config.toml
num_hidden_layers = 12
hidden_size = 384
n_experts = 40
experts_per_token = 1
d_expert = 736
d_shared_expert = 0
hidden_act = "squared_relu"
moe_layers = [0, 1, 2, 3, 4, 5, 6, 7, 8, 9, 10, 11]
router_score = "softmax"
normalize_top_k = false
routed_scale = 1.0
balance_loss = 0.00068
balance_bias = true
router_logit_norm = 2.0
init_std_router = 0.0173
lr_router = 0.00164
vocab_size = 38102
norm = "rmsnorm"
norm_eps = 1e-06
tie_word_embeddings = "early"
optimizer = "soap_variant"
learning_rate = 0.00266
beta1 = 0.95
beta2 = 0.95
batch_tokens = 262144
max_seq_len = 1024
train_tokens = 1594000000
max_steps = 6081
dataset = "wikipedia_en"
Below are experts of layer 9 (counted from 0) of a mixture-of-experts language model. Rows are named router (the router's row for the expert), up (a neuron's input weights, with its number) and show model dimensions 48-95. Each number is 128 + 24 x the weight over its row's rms, rounded and kept within 0 to 255. Numbers have three digits each.
Before each expert's rows: "mostly gets" lists some tokens that are sent to it at least half of the time. This comes from a sample of Wikipedia text that the model never trained on.

# expert 29
mostly gets: "201", "202", "197", "198", "199", "196"
router:096119146062123114125159118170084119125144164132133155129081124145172104122166138129091122141122110089081154127139124094118134098119168116124120
up0:142180092129139130152075139128161108172149141153137121135084108101121103120123127137140107130139125118131126118134133100107142131149135145103100
up1:147143096158144139132167124159160149130103094123133140135128083105184101152125126160128129138134083113131129115108137151076120124170122128144155
up2:158103154117135163120188120146142150167149133134125110120122133175111172127101146171112189120137132113108100120130122188106123129147108112096132
up3:126135169142111137144112135089165141107147114162142131122173102162102120152141154116084133158140115121113115114142170120149166187113143092136159
up4:118161167126118129131069110125124124118126137159115110162118172143169106136140144163116159116125144114140136132170154148142116118097134110137100
up5:106163097097131133119122127137133163166110157141142130142127127136140107125118129161130133131089132148145178148190112098124130128121151081093142
up6:155110111125056136090160123134129141148148152120119111114109158123123117176137140192171131124170157129096144077161114123134133136090121137126133
up7:091151167124105144136138130121143127163198156146170111185133157113146139136110139125106102100150123119101130145107155150121113100103145125104122
up8:128144130110111141180190133126166133092144169114121123116113165137104093150138147113098159137130083117157123072124162080141097123104133141162152
up9:105114176140105143135100125202127134096095078104119092147142123133137128118136197193074169130149139180127112141104149110090141113108100107104117
up10:144135143123109147091120112167107126085100144085110128126109190102092129124105134091140135151143113116123149110132148096130118123089124093141153
up11:092154127148116135130126150132050126146112165134119142144110168139145161125105087176136079107135129127153123092170109106148137109134162121117149
up12:111090134119127120133144100102139106147106125114098158171123172090152136113116142186150128121122161159142163152146145175077129150151115159119157
up13:109115168143127142104140097130161121135132102115149115149101112143150156084164130146124098122119135133123131172132134155100111139154128098135108
up14:098124115109141133108161106144112185053125117136116116152124094056118102128108108128146115142092111129126154145139094137101146132080114107165113
up15:140061115150147134150163101142128135126142115163099175159124098118143132120159098128138119113141155145122112134158122152165129155133127101125134
up16:134134124143146097080156111108156146112119135119156116097141091103161106164112152123101184107140133143125117155146131099114125101091161124129131
up17:153109116109131127106138126082145166110148130115128160134145107158125137077145160109095088137117127141126132118135136129129097103171072094080127
up18:126143161133185140152150170165134162111209152107120143144138109157132097132112115144125098119166108156108144100128097150168142137101147154072140

# expert 15
mostly gets: "Germany ", "Australia ", "France ", "Switzerland ", "Canada ", "Brazil "
router:099116184142152098139120116137123166127162139108109108149123146150140111127116136132113120141147112116115083163098152134140104069099069132118129
up0:156143126133169116158127116109161145150105131128129130141136107145149139143123159130091122133121121185105174165137151127148134132129139139118135
up1:106119115099143132115142144099104134124132127124137134170122177154115145122140129145140134065139117147128131137144088122144140171137168102137116
up2:112132086097135154110193126140174182137116115136162071162157137125144087102184117076105106081113109142101146140132120094145153100166126095157115
up3:128132155129167092155190096104118156129135116120088110137129109118149121137126123163116164123128099177137109119117151122155109127045137127118106
up4:136132145101123138139096083076171154127123164159134088144162168114114096124132142129154154171118149169145122090125131146139164113111059105171087
up5:116107135065155114140138126115087147139136111123142113100152139121136138123137132167103114138106132071097155147133082100129134146105142109120152
up6:157081119125134130153095116145149121146122150121122094132116123100175123115140153132117079109134128168102097150144095166160175150104128139137125
up7:124101109076145085110119105114121143174129138149121104121104126094115131148152130118119134119176105107113107139160104143093110099129152055118158
up8:120174097113125136139112110104106126146167120122117102129114146147135116171083115110133117137148150148129110127132088153082139103105106140152107
up9:159138087123075186113142146130107100077106105159112115127073114129121123163122141113117125145107111119101176143130129130115145089136144126129134
up10:145139119142172137144124155151119128088118124124131135134141114133100131095138113115129121125100157117130115113143157179134070137085159107129150
up11:170172154118140146168100146112161181168154164102186082116131108162170155141155164110121154134123101137139156136175130157146102147115117143138126
up12:100126099117147128116139133140085146133147122188174112110158132137119138132110131137115114104150106130121123125191143080115112155143155092072111
up13:132111128090127125109133140080172118155126160156152129157157113119147147092114143116122110138137110145117157134162121158106163112088126103123126
up14:076135127104125132116101120130123159094146135154130100093138123067139115117124131118111094132166122158166144111147127150153152116107135147119137
up15:159121166134122150132149166131115106154119121131187124154112101085080182109122095124112133189111110127129159085070077116144151130150149149094164
up16:133126180116130123141121172120130096132099124138126093190177141145111117103140125130114105127114129146136133113162118102146157130157107124148161
up17:130113101113118128087113127099134119104107189107140140115086141134114126117170133142144126165129113133153131142116104123147114115095157158164167
up18:156172134149124158114130095081112135107140097153091119125146121081107114156105166137118114150155164168113145150138162129109151143108131152170130

# expert 16
mostly gets: "water ", "information ", "entrance ", "cell ", "food ", "guitar "
router:121147125133105103137122113124049139126164126079145100087142134107154098138109125149130110116145139152148136102140137130149104115140156125144137
up0:133112178094171125130094104164138132149117113126110142125099124115155128138113132146120120153086144141127134066119141178113140186129104135135122
up1:112124105124174167159166113078190157109089148104152135090102165155150114098110121107140101136130133126130114128119115135134102119099138096145174
up2:132120139103107161164113115150124114161104107116156144143144131120108140138135142132093144145121140128084132128130139122121109152131142141105139
up3:126132145159090186067117159096151129105116076151125101122102154147091161179075170126155083127160129136114111097130141125131095127100117103146114
up4:138135126110092164086162103149070118174141137139116119122100099109132099155100114180150125147124094128155106105110121132165113131108133136130128
up5:131087127154154201140157154128137117130158112187129125137127147032141126121127092129128133111124148135117144151126102122115149128142164114145166
up6:164143163134158135122136102169140076128088136201145120124124102122113140097130102115152142166172142131170141113115146134155166095139123112125095
up7:090111118094153130150147158140133147103140118127116134175181115169131105141087153125107137107150159127124147115157111148165105124109138065142114
up8:108088110118130151105142121140110132135158149162112125092120176095186149145145104133158101108126118084117134161111114129117082152123111121069092
up9:158117150163139124128100141137120117170103132106134181132137119156098131137151168149108120127131081110156090154110142114132129088118097137119119
up10:114169092156121147124165119105091094082110106147169107166152110144121151102119098113113148117165113137123127124157140147125145102127118133126133
up11:079130169104102139148144131157095125117131139127096082112144132123098128119166105133109145127091159116087088112121099148161127157124161180103114
up12:126152082170164145135122120142125093126131103082121146130156144143096148148140129077147157155154118150144126122167144139137130104116099114126128
up13:150165080096142096149120142146106094156129144135134121130125184135129143089170096137087108134192188104098163176085143138143116145138120081122158
up14:126141140138104139127111108118161117095177134116127134125110171132121117089134111150087093126116138136118081174093144131172095107175119129129074
up15:170111162122116123122123092143165146114130151125164138105159116110133128132150116111095135100114125140106116130117126113154125130109140126151114
up16:091137113143158122099096139150107074159083129096125117120153120095157174129145127120160165166143122169130156149149113113143167135145145123145155
up17:137138135136137073143131136100131181136153126099133168161101158147138115073136165127150118177128126136095099170122069143156149138178144147155140
up18:131140094121127150108119121122124140124114096121121123124081160144143103076117124172161139162118148138119138161194149148123134115127128110136170

# expert 30
mostly gets: "using ", "Many ", "Several ", "many ", "involving ", "includes "
router:156126134090101130096114147106135117117088127122160077165135111129126114120118123134085102136133120150087168095112094143151165173103141099146181
up0:148137095121100120130117114144122153154149076156111095138142144124137147132131131114127109106154122137128125157084147145103096084103136159131161
up1:131155096158105144120105154140125095124110147114134165143125120112159157151107107170114157092132109119061129152116144162172157110108144133123167
up2:117134130115142127173173156135114088147127153123135124195124157098112114127117147105124146124116094125159123150139144113182140109093143117124157
up3:153133079105118127153125110101066146128136106131110149115156086146135092145127166119140133130128118093107107102124117152110133139128127120132105
up4:177130116149146137176113112157095126125138131172149133116166137127132173117123076096114148112141120121139130120133158156156134141137144128101133
up5:089139099151118147125171136139107141144157148159183141112156113135080103154110089153097140158133116142048118131168113121107131119092145107106122
up6:163121141115148164156147155109088109109102138148129133120101136081063116099150127127100154157152128106127128136121126153080134090154113124131136
up7:155099151102131115156145097136128137118112128149132105175146150133122134134136163133143108168133093125132140112109073130139144175122145133101085
up8:105117110112094124099182110149149137139147152151124124097109142148119129120129143133098129076079106165131134170121162138122117144124116120206093
up9:119114097101157126126105127127117107123159130122094112112126151103148109161141164125156166101101136119126096198145079123165121129170163129092115
up10:099116102121131100116133056139138149097114121128138136137105157164128106157173162192127137148119137089112133134132128172135104128119096152101167
up11:104148107143098141122119141167068113158096102143148143137131120114131126110132089150116153151106144111120120112094134148117166155170129092152089
up12:121125146088134132113115143113103133103128141165145102146159123134132150103103127127113137130156143156159147123142137131161111149137121133182117
up13:154081141098188143180182112150146123091153123135137123095132117134112144144145112099138148118126152082117099111148109121126089095147127124102090
up14:128141117115153147177109156169141153151123178117144135147118130088085126172130133142176135126159110142141128167122089129131151131100095122100145
up15:130117131154109135128136120131119189136151109126166131124126132166127113134131091147139192119113187150073170138138139087201150135155102143136145
up16:175119130116117139174139140150134127156137147145109132150105134089137129118168108088138123107094090124115054122104095151162111084119145119089167
up17:119133149147145098144127128112162085101136101179121144132130150138161150101119117120147162102143080154156138078125107103148128138187162123109126
up18:097125129114131109155130117116140152152094139164129107088148159118105123180111135120177088112163148133148167119136096109151138139125088150133114

# expert 20
mostly gets: "W", "f", "Bl", "E", "Mac", "Far"
router:173125142148138112132141121117148119132151149096136146139139130108122123109157136139153107140147119133083167119110113141153137133153173123132130
up0:092160108121147132145128076133129086137124119131135114116137099125144161140164108083075127163110146143058107131148134074150098133157147158118116
up1:079116160131132135124131132122120120119137100134151107143132087108114116097101168149148128125137146106131108085125131136087154115092113147150124
up2:102109156109135176130120123130072086105119136135146117139113074106155161178119159083116110136116110176119142111124093156138151091109100150111138
up3:084123106116134125123140128133165139167141103159103134137121114119137151094165119142135083110071103108146175127146124143165116117096134121121153
up4:108049172123137109112126126085125132106126152164112095144168116131151153129118079104097148131139111178121140136136131169103111114125141095156111
up5:151103144128172121094175191136145088134160130149122151082142094097086087091132127095118087110131118146100123146125133126146141136111151136134109
up6:172118103128126179114143128171135135118129159140124100120113115144123115156110162143119139136123124149068170113094161100121102134096130131171158
up7:107122164152116109099163108117151121127104128102150145130132173186101131106091114069123110117132142101075093122155114137123142137155113110156117
up8:109147114131122125142128151148144171147105106139124136164168112144113155137112129136152119138122123112095109130109097142131170128152139120137135
up9:177091131103119155127125151120139123125129096107131115092140125094095112159139124086132145107128157064087131116096128090135135121142137107144127
up10:126148107139143109131113135140103110099146127131153113141129138122132115144132132158169103135138146124146140122123092121087109129126069088159134
up11:151157116152132134159115136128164157148099109123167164105139158101136132147107127127103147138162150120082161158118172143159103101149085096158083
up12:164135146168190143087121143126077126171085092114147119151115122154128096101102110158128139130148090126136129144136158182118147158106123132125151
up13:128092112162095144148103131121108145119131101074163166195124155148156128151117088094140108122131107139166095130087140126153140145147129123150117
up14:126144116084112145144123125149112106154083152127121147094124140135115139169150119198119170122133155111113092121158176133107144101107121148128158
up15:169141131144164114098137161157127130148112151080170164159122125146119114078132085124114173114124138126093122118161099098137116124110114097126108
up16:105115109119112098164123121152151181144181123149128134155148131161157138155111116120131146107136138157154124141077124137149144131077146138109107
up17:160158136161120111160122131163125122109091082132158115159137134119117110149136141161136141153131081114102154183067113143124081116080166140128162
up18:133077142141116120108116139128114126135124137146130107111119156142122106100141092109112118149148149150155107117091156121133177141070127120128101

# expert 5
mostly gets: "this ", "where ", "This ", "what ", "These ", "because "
router:096135147100145108101119061137136154152146147118147140149139142145145105133109114123164083098125184120158144155116124132109157143100167126113136
up0:127137130117119089119149119127176143094142113104130106137120159089118064097121096161106138096112128128112126140136145147183088134152072147158172
up1:121175106130140155107129063095153120085149118113113122187149123115144140189070121162109112128115113107164153104143115134100088109097133110139075
up2:083138137133068107123159177122152154098137117129087081143135157115105109139132101119153132126115128149160120138124115134111166117133133114076125
up3:164093108135139101103158117138125182153100136148123060120187130100124126151136143153153115154129164119152132114116174140142093126169117133120115
up4:111129112125129109114057131162146140180097112116121147140136151141177111158160131133108148068139133096093104115160143134117134132104146134110128
up5:165125104150113173126145105125140116190159118115141098161070131130139138112098126147125134109141131146089139175097072115162113154161132149138128
up6:117153114143116106123144153134184096125121152145117126113097121150137136135156133131132102133138143124157133166144113133141165203130104175106091
up7:141080125134101134161077101124125123128146113110126160156157088081155111097138132120111095151137115111126127125123124141129107112126120147137151
up8:129125108125123133137160083143087136141160148118166107168174157110110149143107081096145116173127110093142127155169082112125163112143137132136111
up9:110131117160107133116117119140153120176132143102156114149161135138161110134179148131125142127125100109141118101127069135131127141116156117174103
up10:097116158124126157080116140176134140170125103140216109111118120128118099114126115128109125152098100118126126125099128180127136110109132088145144
up11:125129096142108125141134108107139120112114131132122098150116136113101108128105092129116157130131107186064159115194134171166137134118166158139121
up12:159119164111144108137182106135115113127128162132139137189161082128160133130125110091169102130111116133114127115135167110146152128177127120121165
up13:119163145124124149128153080121108113114146137100096095125117117119169132101133108156101123134132102077125137114171148133128162096130125114121122
up14:103140098106121117126110151138124131124086091126102147105091138126140132113116122082128120175185137121113181133155117109137159109173106111159152
up15:088103115131157136056141128171132128108125142128119112102081107126137133155123150094123124112120084105143134079093141134159109135102124127118145
up16:126112132120140149137104127117126114096122126062130141110112097178130148159150099175088149080126111069124184156187192127158166162129142109131091
up17:119135121133087106099124113150130100128113130111153127119145158113165127108169114083136095110134143143163154103141144143136128171095121064102098
up18:169159092162128141113181122186135150170144106148131100082139130153112139140139117118108100123148151116134126102090089088143130138117150150106139

# expert 38
mostly gets: "American ", "British ", "German ", "Chinese ", "Australian ", "Russian "
router:111151083131132149128108155140052134152160081106131095107148111101141111070110117154118113143174117149129094126126147110159118130161127098112136
up0:147179070095125140066149113122100121122139138131144121161109152188146102092123124134170111113129132134106123103142098123107136133060167136102107
up1:099160109092125131140134106140142134125160099136114163134110145141106128159095115100112153129122152135126105110088135117125142097112122134118086
up2:154133159129091136125141091125125113152110157147109136161103159088179127096162132125138119101141088130084096143132157161120110123127165169094109
up3:103103135116109128154130140138105143097107117164108134099091139110124115118108098165136143140124131140082116117147168128163162118112107105126146
up4:132124145108167139165099100150154127104138153122112103138158115141162200147124109112126114163146094164075123155160091143110130117157104152132160
up5:117144157125083150123130132115145096152139123128123118117099148181130111149129128093135133169097113122087116152088106137157157103110115108094093
up6:100104122144113122153108151112089091102131142110090142144168129113181134130135124150130141128132108118139143137123180148098121145134135124150121
up7:100136144155107102183128167128115100127093148132098123189113127125113097127071146112143167099149121131139115153132095122107150156131123079159115
up8:097138124113134093127130152128094116141108087132144151124135170110105108144098139128121149146127101125138122100137126151130101121126106153119107
up9:166125133135129124152149132127099137144107119161109139124126127089156127088135166188139129158116153116071132149125141122142121132147115152147147
up10:133128130132138145103129121149107114128165121131098142122152141155125139111097127135181077166131126134146157118128107140142139130148144109133146
up11:141155134123110128105120127098148108133115110129103120140137182094129097128112129158101107121139124140112111123102121123140133111089102162176114
up12:118120098152136102122115123166157189133121084183104115182129134106119119144117143114110108106148147156082120108117101092129112102133109142142131
up13:127162100152146125099127090111176159107129087139141097125124129112078203135157127160096172120134131107118131136085105136127123111142119112085097
up14:108114136123117121194148109124104090161118121139157145166144146102143170118089190146119118103141078148151098135163130139172100102142136164116137
up15:133161120112095125127149150067123093143144120151112108125064139126183105119130113107104142112191140132145118115140129094126134121166105135202146
up16:134130122127141121146112087129102148110140113114175104149069128170146128109156091116146131080124135141115116132149112163112153123126107128140110
up17:126116168122152133119176155142127094135147082167169139082138116159096107116096143125140154125143107113149121151139131146144132120113105142140095
up18:086086076137081178113163139103144122132126105128105161117090121130132128115138078120132126074136103145135134109179133177139093120108133109118089

# expert 26
mostly gets: "due ", "According ", "available ", "according ", "known ", "associated "
router:133128119148125142137141105147081119130149135103144104163120123100143094101114102141095089107140114111125165117148129122156130158141132130128095
up0:135092138113123162086144111146151129154134136123186103178092180081142157163121118088157118122101138116126121111177104102157193164125115157173172
up1:134145143136114154138110116145142091179116156097075142124122113177099151143106110148132122183135175161141070176152137134111120158143159130140150
up2:150133076108112139143068108133082114120124146185116082134144127065089110100134156144107143139145116092107105127105166114135087108110156100163122
up3:170157112107122147193154121130109113132122153117135103138101112109115107144132127135124122147168101133145112136121113133109165092121132144142124
up4:123142139145124149108153163153177133137110154123124136125100063158139092100152102095104161129091125115133125145152113105135107123141133134150120
up5:161105139103117151138135129059118162137160107135142136066113144098146077110128095143120145117110120105119118180146125142107131122095153110113120
up6:154145153137073170124134129122134131164103148129142122140109077136153123185147137150108161105158141124117117157096125176121076138165103114115148
up7:079122137086183156147140134113138145135135131123121097110073168167082125111096128132134130125121104130104186085092148117110133148096144148124113
up8:129185158097118089145120091139116124146110128105142123117129127111167120159135107147129137135155114114125150076124125129133129141153102135114096
up9:124129146157161131163099148118164124131137088128110135126133119147102097075122125090119127111125140100162166107098145126129137082129131149146123
up10:121119157119160123101123139088124129114134133126134132132123123114135168118130094131106172125104160159144116120075154114137117110131106148146116
up11:122127105113131136163134085131148159121131146093099111165108178126120160135169114123124095152110127166190148124124115144149133136125095109127127
up12:109144143108158161151120132151117130096138147148135139082118153103138170123146161130139160141139087049111143112143149145129161135085155126134114
up13:125127117168104148134113143161153120162099128130099110141145134160138124126132134121127142109080090135148138175122139114157132120129138100119137
up14:181145127124130153119124153087136102107164132152124113132141119106065102102143099106113152173067156111103139093127109133132095138086122119104146
up15:135177199124155121132114122144097114141123073128122135136116095122077084144094151133148118134135095097131104148111110119148164165145154104104124
up16:177113105116104108129125098122145127113157135122116078128117121096140111070111105144156100100107121124100071123085151106122168086128107160164118
up17:136130136090138103163092140126062098156107130138131155128121091116113131112142161100147121147128110111126150091138163095138102119123148115171129
up18:091090135115114118117131122121124197113147139107103115125119111150131104171155100132110132144110126132101165143119148148097153136146159102151164

# expert 22
mostly gets: "main ", "largest ", "His ", "Its ", "Deputy ", "assistant "
router:139133091138106147135141092149106121147148124124192075124128118118121102113104110147140111124149127159077101104120130143152130140170169096150101
up0:099141159102140102157109122117076121125130133114084106135074136133135139088136164129134149142070139099135115118108143117104133097105135112145088
up1:095102118096135111118129095115136142085134140174113115121117140149109140118109144136108117124143129124130123075187088101167088129126132148088142
up2:143114103099121201143154153089121125130160153162108120141148113152094146142128119097119142105133134069126118166130168138146136086110149127128118
up3:189094080119139144072200125118094108151159159123163099136111129137119135076123123128158102141114121132141159126116087127145105143156127156156138
up4:100120111122136098105097111131126136159155141111106130138147092129149124117125150135134117170141098129108084145141165096122110128160097136166148
up5:101129093110148140154139126147104098114115126114081140114146158131155162086151093123118157116127123169152145156164094111142102127072136156116113
up6:144100139106146122088175120125153136137112127135141106114160109102139137112152107113109119084130120122129159134121118132151155147114128064139122
up7:159105143116107144131165156128109161148113132118152149167138150083145142118152154136145143094158139116092135136143153091127108156127153130189099
up8:113084132093102107124099144116146105141151126127127130083131096104096120109103103122118147170120132133139189138118158140161113095191130121109146
up9:089127091133119149096121119183125157113123142120107083140144104105155106132104077122116156183076141146086096133117134100170135101112145131144141
up10:123127154112102125161134105132133133115125146099116124152124105116095127116142107153139136099118149108154095110182143104100115159117126146129138
up11:116123086121133114147118083128119154092121169137143128121084138149060111150095156146123135125072140134140121119122138125130081117093113108147156
up12:126136073148135091142116131136115101152103102126133140114144135116073116129119114131136141169101112118139109112158124140152141146134143137119110
up13:126129128122063110097142112146162170161103131115159124133130120109141109121136117094162156122111107099103145111171145146141124118102182166142143
up14:096135097124149144115128148145091175105134142092088154103141084120123148093121182117089152148112149120095099118080074137133116138127104161149167
up15:125138142116157140172119153185116142166128146152156096139145131123126165156079098100134116130124135137110117105143124132100140129113136152102101
up16:108123099164138102102114123095118094123106112114110162138136074135130113136116116068132129125135098119121139143191120143081155131102158085072165
up17:125117113146151102127139109172130125135116134145085157086145129135156133106120144112131174100146115115149137135165141123134134121140153167079105
up18:139117086104136142148135202129112143129157114133094147172140141100109110138124130158094113144184117153136142141183123137148068109142146099144138

# expert 39
mostly gets: "At ", "approximately ", "at ", "N ", "reaching ", "above "
router:135134149116099118138139151116149119128113124089127071152122113155142106176125106143088108158076088143107114103132146105118100184122151137151098
up0:135108139114133103105167157134141127154126103104149161103175126133106116089150116163108119136105082142121137114145132095130142141160108140118138
up1:112128177109151094124118098095163081130135105138091144110127168078098132122110146115119076129136125075123152099109118161127146110090109116140150
up2:150115095114094149171132138158131124179134084133064094096133111125129127154121179141140145122162104153126075106115121121133131173138149104165171
up3:133133178166138144140123120154099130137129160167142090120115126124099165132156136143153119175131124100158160141118093185192125136159136165092121
up4:126106104069152113112076149123132133137127091140108168130138144132141168135154147129128119156094129131101143128123105118145136135098172095102142
up5:128134145147092109111118138122132153110159142114120130150140094152164109102143114163116160161118102160140113106112111144112101130132104112082136
up6:152120120108111091106073139154071132172136123169160155129140091146116082155121132123075141108157140151126139088129098151146125114137103148191093
up7:116134097111138096109138117130132153134133091105171117163109148115161136099134117091110187172113118111110110108124141163191151142097094163127099
up8:106144153138145128100145158156126133201135088124112107154110081098096099090129149105122143152125122151135127130129134160098148105162135119140111
up9:129121126155113137111082107122120146074135140122160132133134125119147154142145129117112112165130111107161168096131115154145114143132131131135138
up10:117117134149152148131132140113144126082129145127095168132209106137160097130126121146119156112091137092129110129125128094142074125139123142147134
up11:157151164130104150158102161109147159129145136139106121118119103191125173156151101100169134143118149155110102130097131161122119109109132115134125
up12:129096122088144153181160118161121110131139135136157152108147082134154136120101131142103168120097121113120116158082147122163150126131129152169149
up13:093124088121149092134108136108139164127099136080135107111119164123115158080138128178139117108110136132130134110144155100087135128206070134173134
up14:135099111144110141136159164077150100179122104096143085102097151131158143097171147136112111147154093127130095171120151111168108108117142132085132
up15:090132059152162131133116155112131130130102124161133099150144098115165113083122135055133132152151139160141124117155153150124150137111150083123105
up16:112090125115098084115173124160099183116145133110171110116126173141136135148161150090112122139153114089152118132143118116157159124137121164125114
up17:118124149126133175114121150149160154134105082145111135141135129116103206123110159098159114190112135153117122114112125122161104139121147132129125
up18:082096136146136113135112149119129127156159130114117141164139111136100104054091149132085134133136073181142140133133106144148140091122131162177126

# expert 18
mostly gets: "Par", "Ar", "An", "Car", "Al", "Re"
router:084128137110114130123112106076068121108092096121129167127145132128121112174147168090150117130136123139159142107120109161105089097111138152141134
up0:157166088120107116129142132204148131118144136148135121110121131127112126124126160097076140087168134082127147081065108138129149142105152125113132
up1:125119096158123158131135142133135104094104132093113122086137098103138144122099128116108074141079112117144077133094161111123149172152118127127156
up2:123163098130089114098128169086161143126114074126129151127128119122156137115151097179123120140121077147137165137132126128155094086129080119118145
up3:201157126119107113100162148141125111142134105171117131114134096131117117134103144135154105147114140193130163101116148098152131136124101135145127
up4:167127165119105103129146129115120164094067117134155150173185124090097131102118125101124161133162112102144128092148120126126150121100130097105132
up5:125113136121103116065133149100136130151131111092131121085173155110122123144158128139133125148106162148150101046107100096149130134146135133091135
up6:143147141125131135165140092137161098116142081122144124131117128105105148135169163120107148121153168145162120107105129155114087148133118167117153
up7:112143100104123119119126167138122160130157132113178116110173140146134115167121120123124137148149151138130110143121124155141165141149113146151049
up8:142134180146124141118110141159142164108129103136143166120128153116111080141104119125137144149168171098127144138121168114161120169136147127147135
up9:149119157119105102114127131143129165168152144104138088161117110131098186103108135123106133122141107184152126092156096147133142117069094188121096
up10:113123154150132162151140125130107195138091154136117151150141130154116156117130141101174122123113159132109120186147123131125148138141103133094105
up11:115134133168115112136146102148142116136115202125123159077138119135164155123129117103142130097127172154115134146139151102131118106100115128095167
up12:147154124141163113104145151178129126143136110159150106144127083141156115105115127135112083173145147119124153109138109128131101091100120123082139
up13:144138171123148095101114165122111118088156124120196122139115120146122132140118140162107139116145121146131104155130131169121154131109133120134101
up14:119130121114090138113097150135155133119132141093104116111083094150115158144130158055092078145107170142135158045165114104128104122154085156141146
up15:109104126162156108193112142124114134108120134117120099102108093138086162104134144127098126146155132134114118105167129129099144146105127165100151
up16:130137099150073135095111131121138142144134122107111129155145139127095136095143114144144103131048112136128084138163151072144134133148121131109115
up17:104152111133173145119105105110093126098124117131154164144163158160140104122179108117150106126081097119128179099107206159148157176130111173111136
up18:115112127119112089128121131148136100180123115134137120118095107114133149156138145092152105120143103129124173118108115122119128193153167144143164

# expert 6
mostly gets: ")}, ", "), ", "\", ", "., ", ",\" ", "\"), "
router:151134118140126107102115159121172130139104138112128055147106088110109137147127151136110134083114104115067125162091109108134169103088151100120155
up0:123115120141162150155086166136104130150080118115154105146139182060105150121162134133135138110142084156107124127085137116143128138117124131148120
up1:168102157152129119124152180134085175130100157147160110139124111107128125150115144113135079130127126109129123102086092112082088136152082113096114
up2:123120114163169131124105157121136165157154134146125163117124117132138134126135064114099115158133109162117147149127162119110107150132128128151081
up3:103081122149160110136157110120143136123110085127083123177122082125086182170118145109093157107122088116126137112113143082092102096143134096109128
up4:152129181117116122107104110137120120133154154126125139137130170082118131141154118144106143132176155122139141156103133157108097168126136131141108
up5:111126134149106145156108095113123115085130165145168160117116121119114108092139065128111095132121176121165100108118119133137137141127117127127111
up6:099099132161083104099158109119165144147125153134112177154138109151152124144154158123121127150094083125135131117135152147157152136123127135097125
up7:100131120142074121078123150124096142148111123139106108151128094109127132144096109125155126116145144104109153116173100120165167130140117121116140
up8:139113154143096159151200130075099152128155110090153115143095140159123139146099127140134139123123095128157121162110127177107118062095133125104108
up9:132133121120167140131104121148104143109163121101155126123143137117142127106116123127116144145146140168100130176135112132108095109169127129139123
up10:119138129118128106130163145102099143121123119179105119137108111110161139131156135108129175150155118121129122103128137133106097126131115164132198
up11:140098089105135128097174140114095152121130136118086114164108136162091124156099107128162158131083142088123147131185105123137089106096180139100132
up12:098116108147130148118155140123150160118131155150099128149096127112207135127105153056126122101141098151151127107130124117150096136149089128139168
up13:124139108140134129143123141126107110119112094105095140083144128100140150131101120131096137152132132160158119097124105106149117134149153093082147
up14:122117124165130141094130160130120127131110104135107125137127094115068092159144127123127165128165180141103187148122107154154146148187140167106148
up15:110116135142171136128153148149093099170122160181070149129119128142144113117154124089168083097142117138135132135158131069136082091107184097114099
up16:166133122117118151147084091103098128121148129154157169138125092118120129136107150106123128103069113123132110168166146105137146161109102133120152
up17:107136137153127086198039135109089129110103104107149123120170139136129147134100147152160092096131133120119130137131133137121135164120130098124108
up18:155117120145137161142140142131125085150156095167114115121113151161115132139107102115131112136109137104142149113154086110115109104129095086116111